Below are experts of layer 3 (counted from 0) of a mixture-of-experts language model. Rows are named router (the router's row for the expert), down (a neuron's output weights, with its number) and show model dimensions 0-127. Each number is 500 + 40 x the weight over its row's rms, rounded and kept within 0 to 999. Numbers have three digits each.
After each expert's rows: a language model's description of what the expert responds to. This comes from a sample of Wikipedia text that the model never trained on.

# expert 12
router:516563587526428470502501494468438549382526495474518585457516588568437493485436562502560557541562507454437566479507518558478478389469539537502489510533499505465513470492514477481482482469502462486514456525485535557496527501568527489513497546538510548515518405461486461496537541497518473506528542492465558494472542537510490455418489519537427490426512547484517492470489518524475485496460
down3:467488491521534455561498566539477414479480545492495472442514552503538532556511566462503604575476570532562469497491455459467497477541563575448439511478526535502503521485481475535555516502554499497463482517418550517476552460414476573481485482469477486470537471539431517475521509471501495487414448448514559488533516496457453416477520501470481438573502502535505557514518553533474456477456
down4:515481495471528525546506497490514468471500584485428488428476548474586506540508502500455515494515510462564485447496511477492431555501544554494500493561435515478550424516511527510448425550458448489498510442518498546437528617501516551527567545486548452562438556494531506473566447494491490506472500504540499437505477421574460481419499469552534529528521416516497501494534463454501518559506
down5:502537541458468449482551469541435429494466486518484533524527460491554494502522480515484497522517544422486535490486520464464526446414553540485485444463450460477495496549543448483436497525462507503458502487483458602431464392483557518471540507511539445501487430486460444482504501469520502490486558480441547458522539508478502465477509471508475500504537407450506540528590541386530588523510
down6:476467596529499542501527476507457477510457450496503451527508482483456473436502476530469480500501568491491563503484469487502442491450534484502544499477514505473423581538503450523485516469429485469470460489456488504481433551551512567484476568510442473470424426463525413517482435516523487508550543480423519541478528518452493510540550485540529499421474498566518583476456460522545541587401
down7:545540504504470590469506432546539488580507514486471452445521473535586501503509489536547516551511536573375436444578494498519547519530499530541495473516533499500483476443473517493577457486494522456517536485478505450487584371450485489551522492442532495527486476476445516495460480486514494530479463511503533468512518439478543526493530499524505428567529461479527552471437523557500528526581
down8:484514499483523484568490493477513493530480460520458450452533514459528503465600546522563513553503489477509564527512545484458498555475424498530540480425484497569549456517435546457493495449478496495478498536498492334495542498515545503471482508394562512528526491472445562503528541461491509509508515523462496583482499460499433561516486488522474560610467493556509522434510532513522525557516
down9:521502561488506484532467510460539463435461502492557523523535540501450531532541451525555544541469571542442574473470493556501477516466454530514469508519547536490585429573504496426529496497550492475580463507540515529410510479529527519537507582511454473532528503523474458509553443504531569426490504528457515468467474565548467532409543427481502490494422493530492535520537534431508430513484
Mid-word consonant clusters. Consonant-cluster subword pieces inside common English words, such as pt in intercept, ist in Jahwist, ort in export, ss.

# expert 19
router:568489514508479537522500533489558527508568516518427550543600485522538511468447453530533494433511572510488466535522523521468448483480520534467518480461487440419561466494493526586492468516471486533543565482496482553477499534473524519507546544474496636428452508456502534433505537473485494485384520511553472510519422482463486468483565514578505507481514542484565455522505492525568509479510
down3:489501523445578470572499451511429491514529457536478532500471550497465457581536479505474524443515503536503509541453438517488543472528480507526485512516517566477493496503550455476556453456523465574454540493502481555445526573512508443505566479465514501390472496467457517440493488544522517509501505555429519478526507518579438454535503500513488542481421418438476465504518527405558444424535
down4:518541549363486474459462520589546446546518511467484479573498500432545524423498518466495542537400537536541416590462498415525450508500512492500527519524424539492530452585503482476489571488516470521512439465491502501544492494464460456458490478502460504541509553468526511505521509488577465491482504501549517494486494481496522440492506575527454447540446491482468499427547468539481467515528
down5:464499465499571517494537553488443494479430462548529486459469506499545566489535493449553443421525582432507499519399482466531525551438454479447454529486509474569515507470502480405523518523514405489493472510497500501566496545422469469432482442514518512445499461450540499455537513530464453499488477473456434453531441521525467474481490488466496475496426471557396516481456489517507522472534
down6:498485547498542473549556540560508493536466540540511529465587503410465428465457524484535470516524495461469529464473472550488481540433539487429615562497520492476507461477491468469497543460494448523488485465444495475538462491509440385519516488533481488515509500505573529478448496528436526499566547485545498496440535490528442534552499507542491485493526409473480468460528528536393428456518
down7:472509466481525464500501483525467496443509456468486441508510505497456491577434453546504517485546449518467465544519537456501462478450525475514475561482469551521526525482431474431499598531484519580538553495489455507520521462521599523449483478461510495547479529475491509570422464519482446557487559556484497516527463439547592583520498565542511534511410477501507505586485531477479419542530
down8:485453471512495554519498486432450493476533507493516506487581531424525494500454447472519448469542460515494604582473480501523544516560491549553398524456490536408495492571442546449498543474501478502583480452473561499520542492451485530473494510454540441526549545447429486591491503471519537497510446484521540522483512548483525432495526515479463538507497506494488470523546518526575561456425
down9:485529494555483462505536522409477500546438478435472543440450507482567453557520494425539450496578466492474512494490464581488597563489482514440459503460510498542473562486445452496490526466510438397494521500461522530495421493519465503529445493487470459510580584469474542561417498479505527468519530461523543491460510454583504470520507539460433509532499490482536461537499524460488540493486
Locative prepositions. Location and time prepositions, mostly "in", also on, from, into, during, as in "is a village in".

# expert 44
router:480558558480481582478474473475465470485568547442479446566525546514566490483484552456503528468542521449491542445493424528498460477543504522518531484562502486448529432468450557544457490502491491521515482521491511496459554455513478554519513593416537524482403459568446533443522595468489517493495443531499518485521489538483459492507539549530424502467527513458498455533458554466494570425502
down5:402535511437452537498526514552558579504552514583528488417486484582543529467495450483495467468491552533513502496517486476475520504498417527479553497514515527464538463454576513517577552436488526587465493486437520476476541577495553512382550503476465549507463462456560553515493497451507529493500463526475512467528500517523465503482506538516531570509537490432518501508488461577460540552487
down6:498473534499524488465444571542541529476510418529472466516448449451479528599524542509500555538466513501514481423479565442477495490460574475534470468487508453532527520486520448489495513544521457493457496462599532518503421503478462472514447486484491518469468389485532481534505578504484489501518574467524454534501509522449479487524480506571552426649490452497469553467509501450489515478494
down7:503459477534570460510458506465502459465509476507523419445547484463496534538446498483526462505532550501537482579455516578524610573537452478447475469588469463502500501506542529507471621500538458467546518513621427527521473513476460498513517495527436524499504461526434488471578443512465501497542535517458498478416498508494541466485523474501566453411471513500516472475469498503521489515523
down8:462504502515486490455505478460446439504517470517474527563559601419576563491553483507497516467517486450517477492457500464512427474497527460469478517483462506496506548484509547477485450478430537506565506482505526447382486543470543472518558530528540467519484421552432422445475471497478489537492456465458540489506540497496487433561555493469463482510523401516458531528585436451505536460520
down9:452525536523435526500532493512474474440512540443532520508554461434526482528486488555495491434512464517453536481468465446553443461491524434567545445535486559524516528480549502523532434526471454539497466514473434471521459463447424484481485500518442462490522494495486414417447471484546455467452542482524448628434467479477547526568504500483494471509588477549485565505488501507523491579490
down10:518453501496537454529429531479486525537504458510568524525492551520521506441494580456473571469494499485433519506482528470530506549481582511497510541507542556506452472541498465552423475474573433510567563468522481495552530485514503545442495487562536412558506576503569481478478481512445543544518415475484551463470500577505495442491547544478555513454481520471466524532476487460425510483408
down11:422478517504480489528512513493464401440539500516559411428452498508581517521452552447442457484511487503528495537457432554523536475521497497508504503509440543499519494526440470467513550494562519514417473489543534527442470533476499476490506532517446438498453542490512549557529489446541506496464481470438479468477529428532457565571458444423556545556496482521482473482514419552438558497485
Numbers and year starts. Numbers in text and tables, especially year prefixes like 18 and 19, ages, dates, heights and vote counts.

# expert 25
router:540506534499477546460532495468462510474531602448476485484613538526566543490480586497534497508547499463443619508514456540558472449581529524445477473550472490470483538489484490523459457407452498530570487550509513547448522434524507514522522548455508508493475520502440560471512537452497546480430430501525460464530534551506522471497516479541506480480520493489517471509442507406544551462486
down3:586510495550528550519559509513460508536464505491556484491516549492538472477487465479479499588492489449437554461485496473467465492490525512507427536467507514530608452488544557491459508451537504462484545481553540550514575464564446515512509510577560567576503519493472424488516463542484512531491525455551541491512565527482528554529501408552496473450579483523407541540468512510467520447462
down4:481470449513462499544478536484506539512492451510472422528499493492514520558493511550523509470542453516458455550465429476439421441516500468578494506485511443433513489475553528465466591561570525445523500518537535489485510481545582507424569419482473552513554520483458552482435579456500504511508522528525475439538436521477505591526522524480535509540512558508533502507580481507531451436535
down5:488498526537479498484410539517476482496515480495494459433532507498513448570496467498522488461527506540520478499553480500463501474539527521516527533496514537473505443488493478466488466510491402498582491575519481488585452499433526538393457451521556556434511489517502517471449497390423463549511565525505498527466458468449561462533501526591516438476515410506460554587465466515491460532483
down6:453536564600478554497468498435552463470516462473472476475479445552606485463470512497471529463440450491552492506490515505500527528521451524537526466509534448425509481514505518578477448442561517509499467483503509475516500506447502458437411516549557475490479530500497519554485465397498535470436507493559504477485546476473567484423541526574436419490457560488490451466467492498454493501557
down7:446472512505566417493529505513472474473465463508506566443478536552520513537493503490511518527569485531514522505527533429567550477461532540554397501526511478495466449517520514541470446438509492480523491489492558593433543505510521521421517539496510419527461504423485490415506417537562426549492444493522425526514558488529458491500528478505511515510480488479517627465499515510483443540464
down8:562465493445497472569489474510542483501540454512504511467519529452501447537509459474525441478529525524474464444434534515450468474514433421475505485547525538560475486544408439534442497460537482523503536513504585489450450622556525463472507539531514544506463454486528453474518495560553542551442563509556565529475510535511431504574498465527508545418501522557527509482449475515467492513452
down9:388507587446454500485473514523586499455552494452550460499563550502481489483489439471511487518410516529461486481482428510508497473524529537467521520514498530495493541496541452475500444528544538412472486490547483469489503543493543512542414479570474498465540510530484402470509451525515534472446484543596538608461452482452493555531474461467499458481474529554521542451476516562514506469495
Short word beginnings. Short lowercase word-initial pieces after a or the, such as x, cl, la, ri, starting xylophone, richness.

# expert 30
router:548604533526489449483525463496424529461528518409488523444514504499582489542449548493518490472537476434472569466473472532525409453473527547481436471510553456469545519486515517510481410527447495526510465476488440573462525459457499514507497573509466484467466485488571476501459548450460531453529473516489410453562520548522498495476538499536469553473522513434503483535487490409576490506509
down3:523554527497496470446498462462507523449466456477496476544454508545485449537495511463494484449540545508519469472494612615534452484507531572470529507465554451500450518476551447516535468506504495497543534483477472533485536539469537486523498443444482566471422548457485466496521488536509440469559468547388514496533453526520529556600488506458476479512518491465502472555533470499605562512426
down4:515515584509555491514472445510465459507533492539455487439487516500551435577551544485450542506516543478433548516493538575544491515501544532465535448521640441473514452470493436500498485460480533504445546478546461490514485459492459571474517564476513512478481483468434470510391516495528511513456554468502500472545531459536530447566529502507450540507446483443469516456445532536552553554498
down5:500509435486445526456530470501476398566524511458518427476531424475481515517538599440514508470526503464478521485488503492550500470528536511502433503478527490460595435538484449558516568444534483503612530557555441404532435480499483461465454484486540513494508539462464463468487501510506542547470511519513518551472484489468492546530479576583564500546539483537474546463479481492517512537449
down6:511507498541545510542540482466498495524487457654483436479538480514462474546544484600468456562462532423496579480468461560480496489547511471520522438505472507535446448563483545470423442453482509574501530458525482404526492532501474485467486474475533511543429447489530480522491526534531483605528508496502534503478519472450469476590472536471491521489493493470478499470506572503486461563503
down7:489594450458456509465496515478483517470573409507556526447497501439489431492511552505493530484499465478519570527483500472496490490494477403533416515562480542547510438499504509452517479470455483526497505423504489518476431520515480553426547540497474533557543482458524595534392470510550535477544479440428479504529540529511516464588444491523475479503479491511458536549496436504517563479534
down8:468520509508511544470486562492522447599507496513442506459481487408543484484518488515473435523522443512608518495461510476533418544531474465517519517487488460521537509463528441482522430522533483499559517516427430565534495486480459436497482538525492513564533484540514493456564410520402551487492521467435472495509542481474575559483495492465487471502544532460553514442543449591457487468522
down9:546499458450512550494528506454485430522448535503497453482450523473537500520494507462496492513559472481482577564528507540483497556522419490511456481506518487431451460516436522529524505460458418449540492534558481394514490520469494474523525509607413415507478524505428487519524517571480514525500501557472533527526499578515421473485524508501521463513445501606493485532527556513463507519404
Lowercase word-start fragments. Opening lowercase or capitalized fragment of a longer word after the, a or to, such as repl in replacing, st in stained, cl.

# expert 26
router:494480504570409496451491530502465530483554445435417522445507486502473534501494493504502547519492481532522458522544513521537471410585567496515510462531504493455487498450441497489544486453411458513507473470427500515526537487551520404522498583483556516530455533444524541446583504464475637512468505473499485472547496524533575475514544570509523502518480576499538484476514489521503520506553
down0:503521561486451495491497472447455518517489498482490394548493555514542559436568470557514446435451425482500422500530510461502469475529503463472465508504509538443518523470485513526526539483534560516574403537482551458516525542448544562457531494501558530491546495484409489432501465509496488524453470482535486557459532501504467541488539507511496482540426475492492594613524455458494540454474
down1:403469487542495544513438476485474541520501552501507476496494485485498541491543502524491445490519519523472467521536572354499531490499463557508533495477454505452522497508468451542510533443525556504571529451482464483475492426535553498421561557453523515530489538478549594542468507524558481508504465537525420505470492519489535476502458530385450572506499407483530538542542471466491488449513
down2:490491533495498529593505417503519482542461479528501436488477441450500453523564567547498570534475444489521476493515580572456452541527446427541504433534485515490509479516506469515468530466447503527510502490482489483539559481516555491459471525550434481485535486543525458406538500507465531486567456508540523498572526554517497529543513465456443538508514525544509395563443523583568468465473
down3:524476505492535484445506481550451386518502555581449534523565503505556455494459553489572462557529517468446544448459524479479382483566485512446472472513526523503521568446563461549488514428486476479487513552513506539427553438496482506487533577458528482454525510562470462456441441524490551467520475468521463483558544444509547526510434524502490495459509526586515499518482482484483494466512
down4:508556524414463524533508452518548469524498471468525505568512525473480464493531538491487557580503469496481546503546488537414485546447512488519491510501556495470441435559553489532482554604500483457555431525463507507508428501426445509494491526508524486474447510487524463498533514579565575509460468467445485531519458484547619520487539519457545471522477525429449531534460431551463495503539
down5:403499563533559514519487514420490454455450534499511475429629456488532548550511433573482529469498492517472489532430499525499558451479515493503529522556401519506542423488490465540489528497543452599527462458523560494429518493568555513457511515496467452478505549550485495524469550493467493538497488489584494477536426504504499467466541424510500501478518498428496472465503478534490530499479
down6:476442437489515513549460454501559510563466585529488468464467406489486503546507539575469445491445523476530492528519541496553512441516411541537521527521532573543545535451527470494557484472578532531472410458472442473532490524520505501542448537520529519522493458448578478559479478484503530529494562493540528485472459527447466485498508505532432491505518572515528523453581414494454472556517
Sentence-ending periods. Periods ending sentences in prose, also closing quotes, question marks and abbreviation periods such as Hon. and p.m.

# expert 15
router:551510551495460583465545502465516521460524631448497490505610519504546530472472553444518509468545504454438611511515473582566478471535521525466501468533461482443450529490477489503426446483461482540503487544495504538493515446506481520529517536446507524488482535476420593449515528478503559474457446487527475468521526535496504496514516500541461459456522530498534489502432559419537556477496
down0:444545523511501519519486512475477543498461472466489513559553538501378498492509436514448485459507569543480571530456527501489479525515489414547531497503495483484506538527538462582536533552505503519427523565488539535491403597493497420393500515505466521540501416470495540448528513468526479461484572503489469493515527434473442465603503494482518545540515526497476528479471541489493526525570
down1:499490464484491448566485440453514421527457497435581501479468517516498455568511430471472594480484510471530524443555532472557457464434515524530475527464517475516509486509553522475539508517537501577507496487513449501544520510589471433565500491497514496451558404494463466474482470548482534544551471495473505449456441446536542560451506456516451442423435449538503445453522482531528484524544
down2:462533497556549443464454448501432513531530436536533525484526485450556445527488443536519479506500525552563541532518474486448482477461451519474468562459493519540443489549567541502446477498532517556513527527476521530529459456501483531488453534503493533443546420444471532516472518523447489417521522510439489447548544514428457535508516513540475508512405545641518478518503602495467508493502
down3:474441540503504492485464516479544485468524486545505504489464541488573499421554461503512455541444507503472592488520524520465585540525445524465428523498504528509515506550473510461510497507472517492491529468481489464510576419454490470547555548473441556511532534531499490509533519523517487552447507546560444494483446557524454522586540376488517535471531522554445465550450388536475480426508
down4:556468462421557515473458509480498491499543505537455521524513473534508515493465494504544475470593553470467410532451513507456434438488538515466522462491566444462512519517489416494532462476488529539466568477506446529573424507487496440484410542527484513515453504549487563529485547448483534493506503407504477447449489523414457554442491542484479421485505533473471513478432513532512524557565
down5:454570455434482447490583493500501498542422504457484524478529520505487513465480499514447429525534517485455558481516512482502493522537481549558462517506528557462503486478513439486529455477463443506503519618476550535536471539491512539509476520479486510468441497499493508479465465519475536562532511506446481451616556550447507541479491473592475516492498479483513481598491528547548477362572
down6:501514453558474463584485464473497545431483508511522518556453502464559452538500465537472448557534551489489482534464433518520481461551520512599483515544440460594463469512454521492435463442452498524473526495500448513454508477451516481576499457524442551512484551501519461450429492467508572532523442530459521466513516518578492559427539518459488495423570544494470485527568482494520478448463
Nationality and noun stems. Adjectives and noun pieces after a or of, like Spanish, French, military, male, school, plus word-final pieces like -um and mar-.

# expert 39
router:495534457491481539474457373497487531455605481460496480507543531508456497513426534516535520472499476509477481463472488520525502552499574536554481555479451513482490482463471514538555489511498476566560435568497586499520577534535505467565536513479495541501529516428427499486454526479462481476464508511490486514571521497490491488477512604532468553512623464535500477552498496561570512435476
down8:537476506544501475473489494552517467484489440429493580583467497525518491481431544497472467510492534539457469474523432520517554502466490547491501621430527482545526468522536548441457581541535530474379542498491494484496541446494508498478533454478457579539467454422528579475465485499494488437535454542486490549486504506535556504491421555444544486467489499540530518487516559514477514544456
down9:494452466426532496485510423528461551482511527538453546464520557502571513413566492462477554409478437467431509477525500536523508545484562518500498546439468548433461544443526461503538458507568473479504482485501522528493539533484549547532524524484511455471547508501444495481455513574560516461472445450534445568482455494500441498433526501510537527487502446538463547566514449460509602482489
down10:501500519533495473462461543488538459505385485444526518506486519484504525451536479555525454471493485553479535457496471578477499504516560548352521521506466485452499470458491538452459401497522519549462455481515506553533503522487507445513586564415557541465509493517561541439479500532505558477442471531578456521477556516443494486410520536450512464510509509520504529493518518502469476444558
down11:487493526497466473526444482578509451531497477511531418491416461492475481448499556513412481551421525549416439548416455541471578491493508445529495496514472507534529522455546544461491587503536570491528479490465516467503472478503479435461538529437447440523466544539492542412541513474593526435478515576508461432474499502550482486531524444472495469490512528500485487535481516493489465475540
down12:499515500510521577549519534468494549501517467476491467531525517521540473480575518456470492474468545485530527604468503508458511482497498467440503463558466528466550528496471481557531413430501517578548443409482437536416453538526511487518452507458491565468473537568513532461470436466438547515589439469545544516552466558515536503505502530471457522534530418459466478492530436515455516516463
down13:471408549485551507539588538536541508434486493520549548562518494539517526513513480497448498469483525494519464564434474558525426489517477431527473401561501584600504478449523451538472510522486519532403526482509577488482454572491518466489485500461477487514513485493532491455454531487498493468458454492514537501555475435491435435486465467477500472451548457577513493481528549569545506484481
down14:538502543488428499527519521509483473485514512505534377505483498510534436479503474465523493450474467476514456497445557484523483552521444445554530509456493504532537452501564428554483531539461511508631531489543510545481475498468561560493457517452498474549484546521487497492522440522530530549557545469504467574547525534447511578554578544446533528519538461525513571526456406521541524520465
Prepositions after nouns. Prepositions, mostly "of", right after a noun in phrases like "responsibility of", "Society for", "memoir about".

# expert 1
router:520499563513459552469505562469493521470524606451506506464613552510602545487494572470521491469537463499425612487508449538575460452571527501446515458511475494453486551493489493518455447416450492548525501537510523539483515441518519500524521543439521525492482524500434545457525547454488541463458424482535459476492496534492531478515523510526482477469540522481536483529448521421541534478501
down8:469490451506493545455462488418421454534470451556523487468562519496519590570447492482500605492428484517414472515410534526469455387519486467537475514510467514535531444480548491509520515483523479536507463434493484525473485551544538479503513460506475498477472472508580452562510422506467569470528496441527477581470483474539508485472513532513575493537533491495461523525485484514468539454570
down9:519526475434571477504476466525465624495548503513463517503496469449488484501455465477498506480470512486538500538560479434503580529509488502534551491517537516493487440544499489487535523530514534488465517483548514503444519513532462534536455449498446515508502462521436478478506530476518606421426534574548486518468528434467456525524587404456471385468480498466557559518405476494514499475527
down10:560487561491429517553498474458441430467505488523511505507544552506495471457494486528435515441548525439546507548552601580523466515464468510557440437548532515479521559486518465511457507500533457447539511536552494582512541507492475532502533483553490571546479543494562558564519459558440469523453435505460491436422557519545468492505555510532550445484519478462487480523483454541483522538520
down11:475444467437544550433502522513440530489506456523543541477501478511540459539442486552507536477467466434572493509458512515537538475532525523552503454533464507546566570483527516428562597471535443488561518492534478503536463591489494521607483480495478445511410492501479395534533462542529529513416499479495453457550523468479470558504478504503496477540589494504497460500501473511459500557503
down12:561459506556511479470500462463526517545526511555535500523504450461515509551462539554479499511586501529425482468561497491474514429579464464566579486479502481476460524505475461528475452463498528505502481555533480517568489472489485571565535520529473481479579507613557472495458467482453544545520526458466466517479458429470566388471497535498461500458559524549538525463552545511556511442485
down13:491447521482545486502503425457402399514500489432465503467495439527510564488385477506540520421451473513508504468478565554540440501500489552504483561518512493499592528500532504510459522425488490534521446530521549476521502451509502486497560524554441458431497464380487550499493528456465556501530458521453559496504542464420533522481486524532462516537515544443461481495549495532511504504501
down14:509573559469465512497581577506526496510530520464495560472514533389469501522450494557484517457495424489472572506521484518457507488488502477545460501439541486463582462496560496471485595575539521473443506533477502495537512526498423507498521447473516479584466455503419510550493512497501553550536532479513524471492520465547540537453534528536464423527513556495560410484536448557478480537538
Name and word starts. Capitalized proper nouns and word openings, especially first names and countries, such as David, France, Romania, plus odd word-middle pieces.

# expert 38
router:535478515536464520439602498480550539489486493465460445507559551508507502458407535512519495463481532513464547533513516522559480436518523490586536475576489489538525508507466488553534488413465438490506566519451544526475529561478460588535507495486522518530464544443514484469513531474526573448509505487429437473559459497519529453493542527569490431534529475446512518542410466498589521467504
down3:482530468530532514513518501594541511477468476508556603538411556482518506484485516548478517555515500520521474453548545532447536533500549523504477445555499489515418450447528493499489499444441409505462480461460503481506537471494557526482428437458513522497486540484488447551488511443514518512530529542543544536495492480515630503526521562417444485520471490537584528508444531498424508564501
down4:492469519560439431473530517481498435545528544556445477519546562520489478496474439539467433461509489506481423455520463476460531534462422521562532517503509431483434572501478516456467435586416459495410488461537511445491470432452509477477500497521476529476467508558524448578547519566524424526490488477516553558501473515530511445536485502418504555477449504523503490463500470465507464527495
down5:481522503551501596483518529496513460483479566403503534431465454517450474556499479521512461484502403513516504454468529460527466446462545552493514506566460479550535469494474468502471427485518518561502522526444498607497539448555508479431534548503510470456459427556564474468465518541573506450539533482510529541511419543570538501460493493508458530471463489450536445519555467511492544475553
down6:528527462482562452438467482559424486513472415471484534455492498542550463568503448444580507523477521489558501468499455387554479498483496480570558528542493544551472447459453502432529474458556455454559450505478506459505522482493566552517506539471510499436558504496525542531559574537513501509482477478412535525479424530519474511482493505451554525465482514467559531558557468482517509524524
down7:519487488466486528475436541487456474499430583506471510464511511480484473470473497487467523485501496519493433507536579527522451588414519459505516533572455512547539543489558548512607520501482526467542586533454479472497549475504526474487528519510472507599455550559500544492487522530517482547542463434565493478468534494503470518522434513428397430495448497520496494529490413522531514554436
down8:442542521569501519530519555474478507540516445505447441515401441480524529511509533531530538555521480444489532493465453549481541551537496527439478507415521541493490498493491530498479531441526502471442524509441473542442481466456508480423535530517438478532482492441565433443449521573494473495434571541475529449504516482504469414476501494505546459546527524523393476550495484476476490556411
down9:524522488527499442554522450489561466523497469484471501479557607474535500467484559537532384550552512514532448558510537478497471468504446511552524502447518476474471480524549503516436519481549525540488484474548493387514472400499485484443487437522521534541445506499431596573448494481475528506490435539512514520479470460475522527539487482480519529509551549457464482432474526526440503470583
Word-final vowel pieces. Last piece of a word, usually a vowel or short ending such as e, o, us, ix, in Latin species names and rare words.

# expert 0
router:527502562502473545461513527474458514477514639461525524493593553498550533486481578469519507473562491477440630490499463502552438408543530515470494476500502474446465523475476494548446447455456499526522512523484513538495517480530506516522506545448503508474472506508460542465530529459484539463396423510514463476520519536478564482512511515529454451490535529495525484524446512402543582484477
down5:490517493497516443618479516521485521496528495562536482520523507493480523491466535543456448492454499529507519521519520495480440492532486539518479442481460583476585547512484515471490504576454506495568459490468518522519584557489515529513539531593447538470445451514540447430457565500544471472535536569492578517513503533480475546456496467434513541479409443463511457431538542503565466438553
down6:470466450507497547535471476527506531557503486529488459525541540445536425590525472524474481517470512491498574389585499528602581503512451460515500504490491462467504489506472469471451558468473512472482474426517507422541492542521524510449487469415533511486549424514502373454545435517487538482510473530496482544507469485476562454480482462480513555492539483546447496495508442504547492538560
down7:604480469551497494510473504489515502502527586528473513536616517504529469541540488496536486434521541500511526518507493490488485534542528498459537556564506500419529475557471516527503479530454535561496445450466559456503352478502440458562435487500521484495476482479524505476469480462448494472490503552507476455546473479578530584458522438554509461541465481498492421457485496441426483457513
down8:524494486453476482482516514455555502516586472465511472484492475508560503547484555408508518431549472508461478503540586558546554505529478563535564544429531501468457494516513494538540487432449488389464582504551455466531466499491456532550539499548469484502486495472524501423518514458370526570503468503491437469454472479506508531475515447529512471545527537524550481525451453508552473479536
down9:457502464463493490600500533440531525487507471518525510495479443560522560485539518496534429463462425527572491516495516449438484440563430472502501456563486533511496522510464479509441574512514499468528520474465494507513496509492445565582496538508435458482504500492449418402507430426539472442549551496501521521497536553462447596532499506486407508514539494496465534463523504450498551530468
down10:544518516492538464496509500501539440470605459565497585462500545452442504420529454465545554511527483512538445527476499478450449480488478488486566461468537444504447528510557569531484594478486549488514491491524528505589541566552522470530467541489471524485526534509562491512518484505497532424503472537504492518561436456518457453411415541531450490528485518506457472520493428559494511486570
down11:533543490518575498474523498489492523445503461480529510547530446480538514439556535457499418503487511454520531383446508506525496502539528584545538456483485551523435514496526492489457516555484542507526463514464469514547526536391532462442590487479541449522510502441436452501447540540510466504481378502524455493520554517547535583445503503538481453487566481516548488471495491540465473459460
Word-initial name pieces. First pieces of names and words after a space, plus sentence-initial pronouns, such as Ed, Sam, cat(ches), She, It.

# expert 31
router:531417527484465501541494574468459507469509572447504451514500578516506494445500484498489548431552477519458489531513500533594489435549574488449523529550492454525481563527467480544448470529461471513461526575500534550545537484475451382524499537476541515490469499433518526467472540529475512425544489537474519474538537525498458519481550492548471520454474539483494479509448560501410498496389
down5:510492488537498515571510515428484503532515488534477482462548546427484561474576451489527534467454506554498419538565558423474564505503436533465471566521498472481480517516435526426452477495564463577484484531481520536520536462524444509467553514441494546374487450495493482478517452450448467507457516531424528516507493515573464483454554516511484571473504480441528451492506564522547492507503
down6:474497509455555532452545465526451544485509472490499441482453460452488476510476526499497468456553553520480604502524455536513588457630525474496442559507490481473481532500482527515526620481520474544558491492549469520460486461515510496504496532516527527546497468501521532542469532572446457448573481486533499486552485549474467480471478520513590471493549436481522550520405538422454516541538
down7:586515486507554484484474587528473486493463507477453575550464490476469479507453477506485525447489566552524550462521505484523467513487489551598401562541485495484456489509487582490507509439462521474483504563494525492550546399539526513535551532440544464471469495478511505506559469497474583541576576466538550568474520514457499497493455453566576480519501450506523463551537514521489516557467
down8:477544485475438454524440514502432474510525470468496488496506558560511398510535515448536514453420536534504470574497468471477451522520453615468489504494512465619454444470522446532483632500486547487455535500488482480507522468497452464541513499449527487505532549377524481512523533522479517469540459498467483553477497527528509482575498471504548507445451494516514464445488460550466473489499
down9:467471540466433534511502487443485451567496523465495400484490475503538464498500415492519535488502472511492465582490463526516476556421497473527530560541495519470478537477522515469520595501468492521557550490487484442536490540456541492456512524538406545447466482555543441516500455550555469537527526465437544547578493542490527545446459548500513595579508531570440482449502547508467496519526
down10:502514505443414471475444494477496519570527509485458474592495521519466543458501560483442497490468596527471542563424457533416539502548510427473577505481459514502505459537567439531540623492493516455546514532533497540500470533468555441485536485506471476555560446484555512457482511464484532483552514541523508491456512466480524426583536528439467494513523500495478518465537464505525509494560
down11:521514537400577467560489507527489490526462495418513496537489509507491437516525502488460540448573474524519489433535550542477529522511519462463506389530548490454510515542482445538504601527488498557583451527489544504453461464504532493481528508510508482495453498472591532495581482457478487505537493515574517510537524514465400580542489491477484518553484450459474526559533491540452455584482
Agent "by" and names. "by" after signed, preceded or written, naming authors or makers, plus first names and titles like John, Robert, President.

# expert 18
router:549478518552459497520532486483436531497511542507458442450515438502541462468496478448533480530600546570460530522512494466542448492535561454469540433534523483486496506456481555536477456498469502515553555477496533554562530512549475489509508523465466541479449556496474558470543529524506474432552455457510405470465523531467439460519551555504501479479630570506528449438490538522557442491467
down3:462470534458472564464518537514563533562428522490527487545513482484599474540481564484517485468516540532465510557513502550433555429510532513533546484517439550521468507533545491466538531547487500514487497526454517520514538514502467463441507505460479509490496472519424412489480493471483421498526507501467546543414564372532582473544498448460496416473548535439498549516436493487452486526488
down4:511521514517463553508499505532498489539448492571504512516504448489510470472538428485525441509515549470520514485545539475618472522512524508510518482457558499435517533474447563449512401554525586504524546438516529544488524502537478464462553473463475517527539541615524538520501470469551484512500530411417499469555479500451476519481481442540573487502460531488479477448513505521559440607529
down5:444473472507553478490490564507522563510397468519513456493454440474490537505439536557499439529539484497482507453513472524539527490503609485517439533420452519476423505430473547525523480518502428470498466448495501519413492519487469470534488454508520401431409497480466474510487497576490466481513508487532459486432525500562518484523486441484516491500545480516460499545417454406494459523470
down6:531470445497521482488530506538521487468447556476538501472480509503481471506509511484430518487533604442482470470523431467472481580420464540473466520458442583431582508496512479509557485474507541471488545553415402556460534428473538493452475525583555510504561538494481506486517466508486453474532513534446554477474474407474450492439464447447484489518511539552491509569538521482489516522484
down7:495496523474429463442566555476479533587439537590526495499539496574611563422499465471508496503546512501548552480503501426490468484436484479498612478466525498542561463489568495494512575455511501481525499562493482474443439512471496540475505440497456566499459444551554502449543495511487497480545515474447515553462534527508496505459446516528458493507534498564431467477509495483441489529510
down8:525476527585498502567536519483567465538499600471460470535488488519533530570434456488439459555547474485494465490434542525476463523447429525422566424544516492476491529517489540485455525544505528523494467498529500547491482485512541448580381508454521432530507536546428487474514459548532488519466519475525515480485466547539513496511465501560513544513544535517560563438504536424545528528493
down9:525460518436537471501541465460426483553511518497480466502445541493572578488524522493481426491484537508497563499512537460528512536562465557475567494519511523522547497502494535453493479518538507555582491483497484467509517432418482438532468456418474499534575503504380566548524475490517436501479512511439477491473448507496508533385483515591452527486444467547509458540488544490528534509550
Middle syllable pieces. Consonant–vowel syllable pieces in the middle of names and words, such as hen in Allegheny, tar in Uttarakhand, man, ton, son.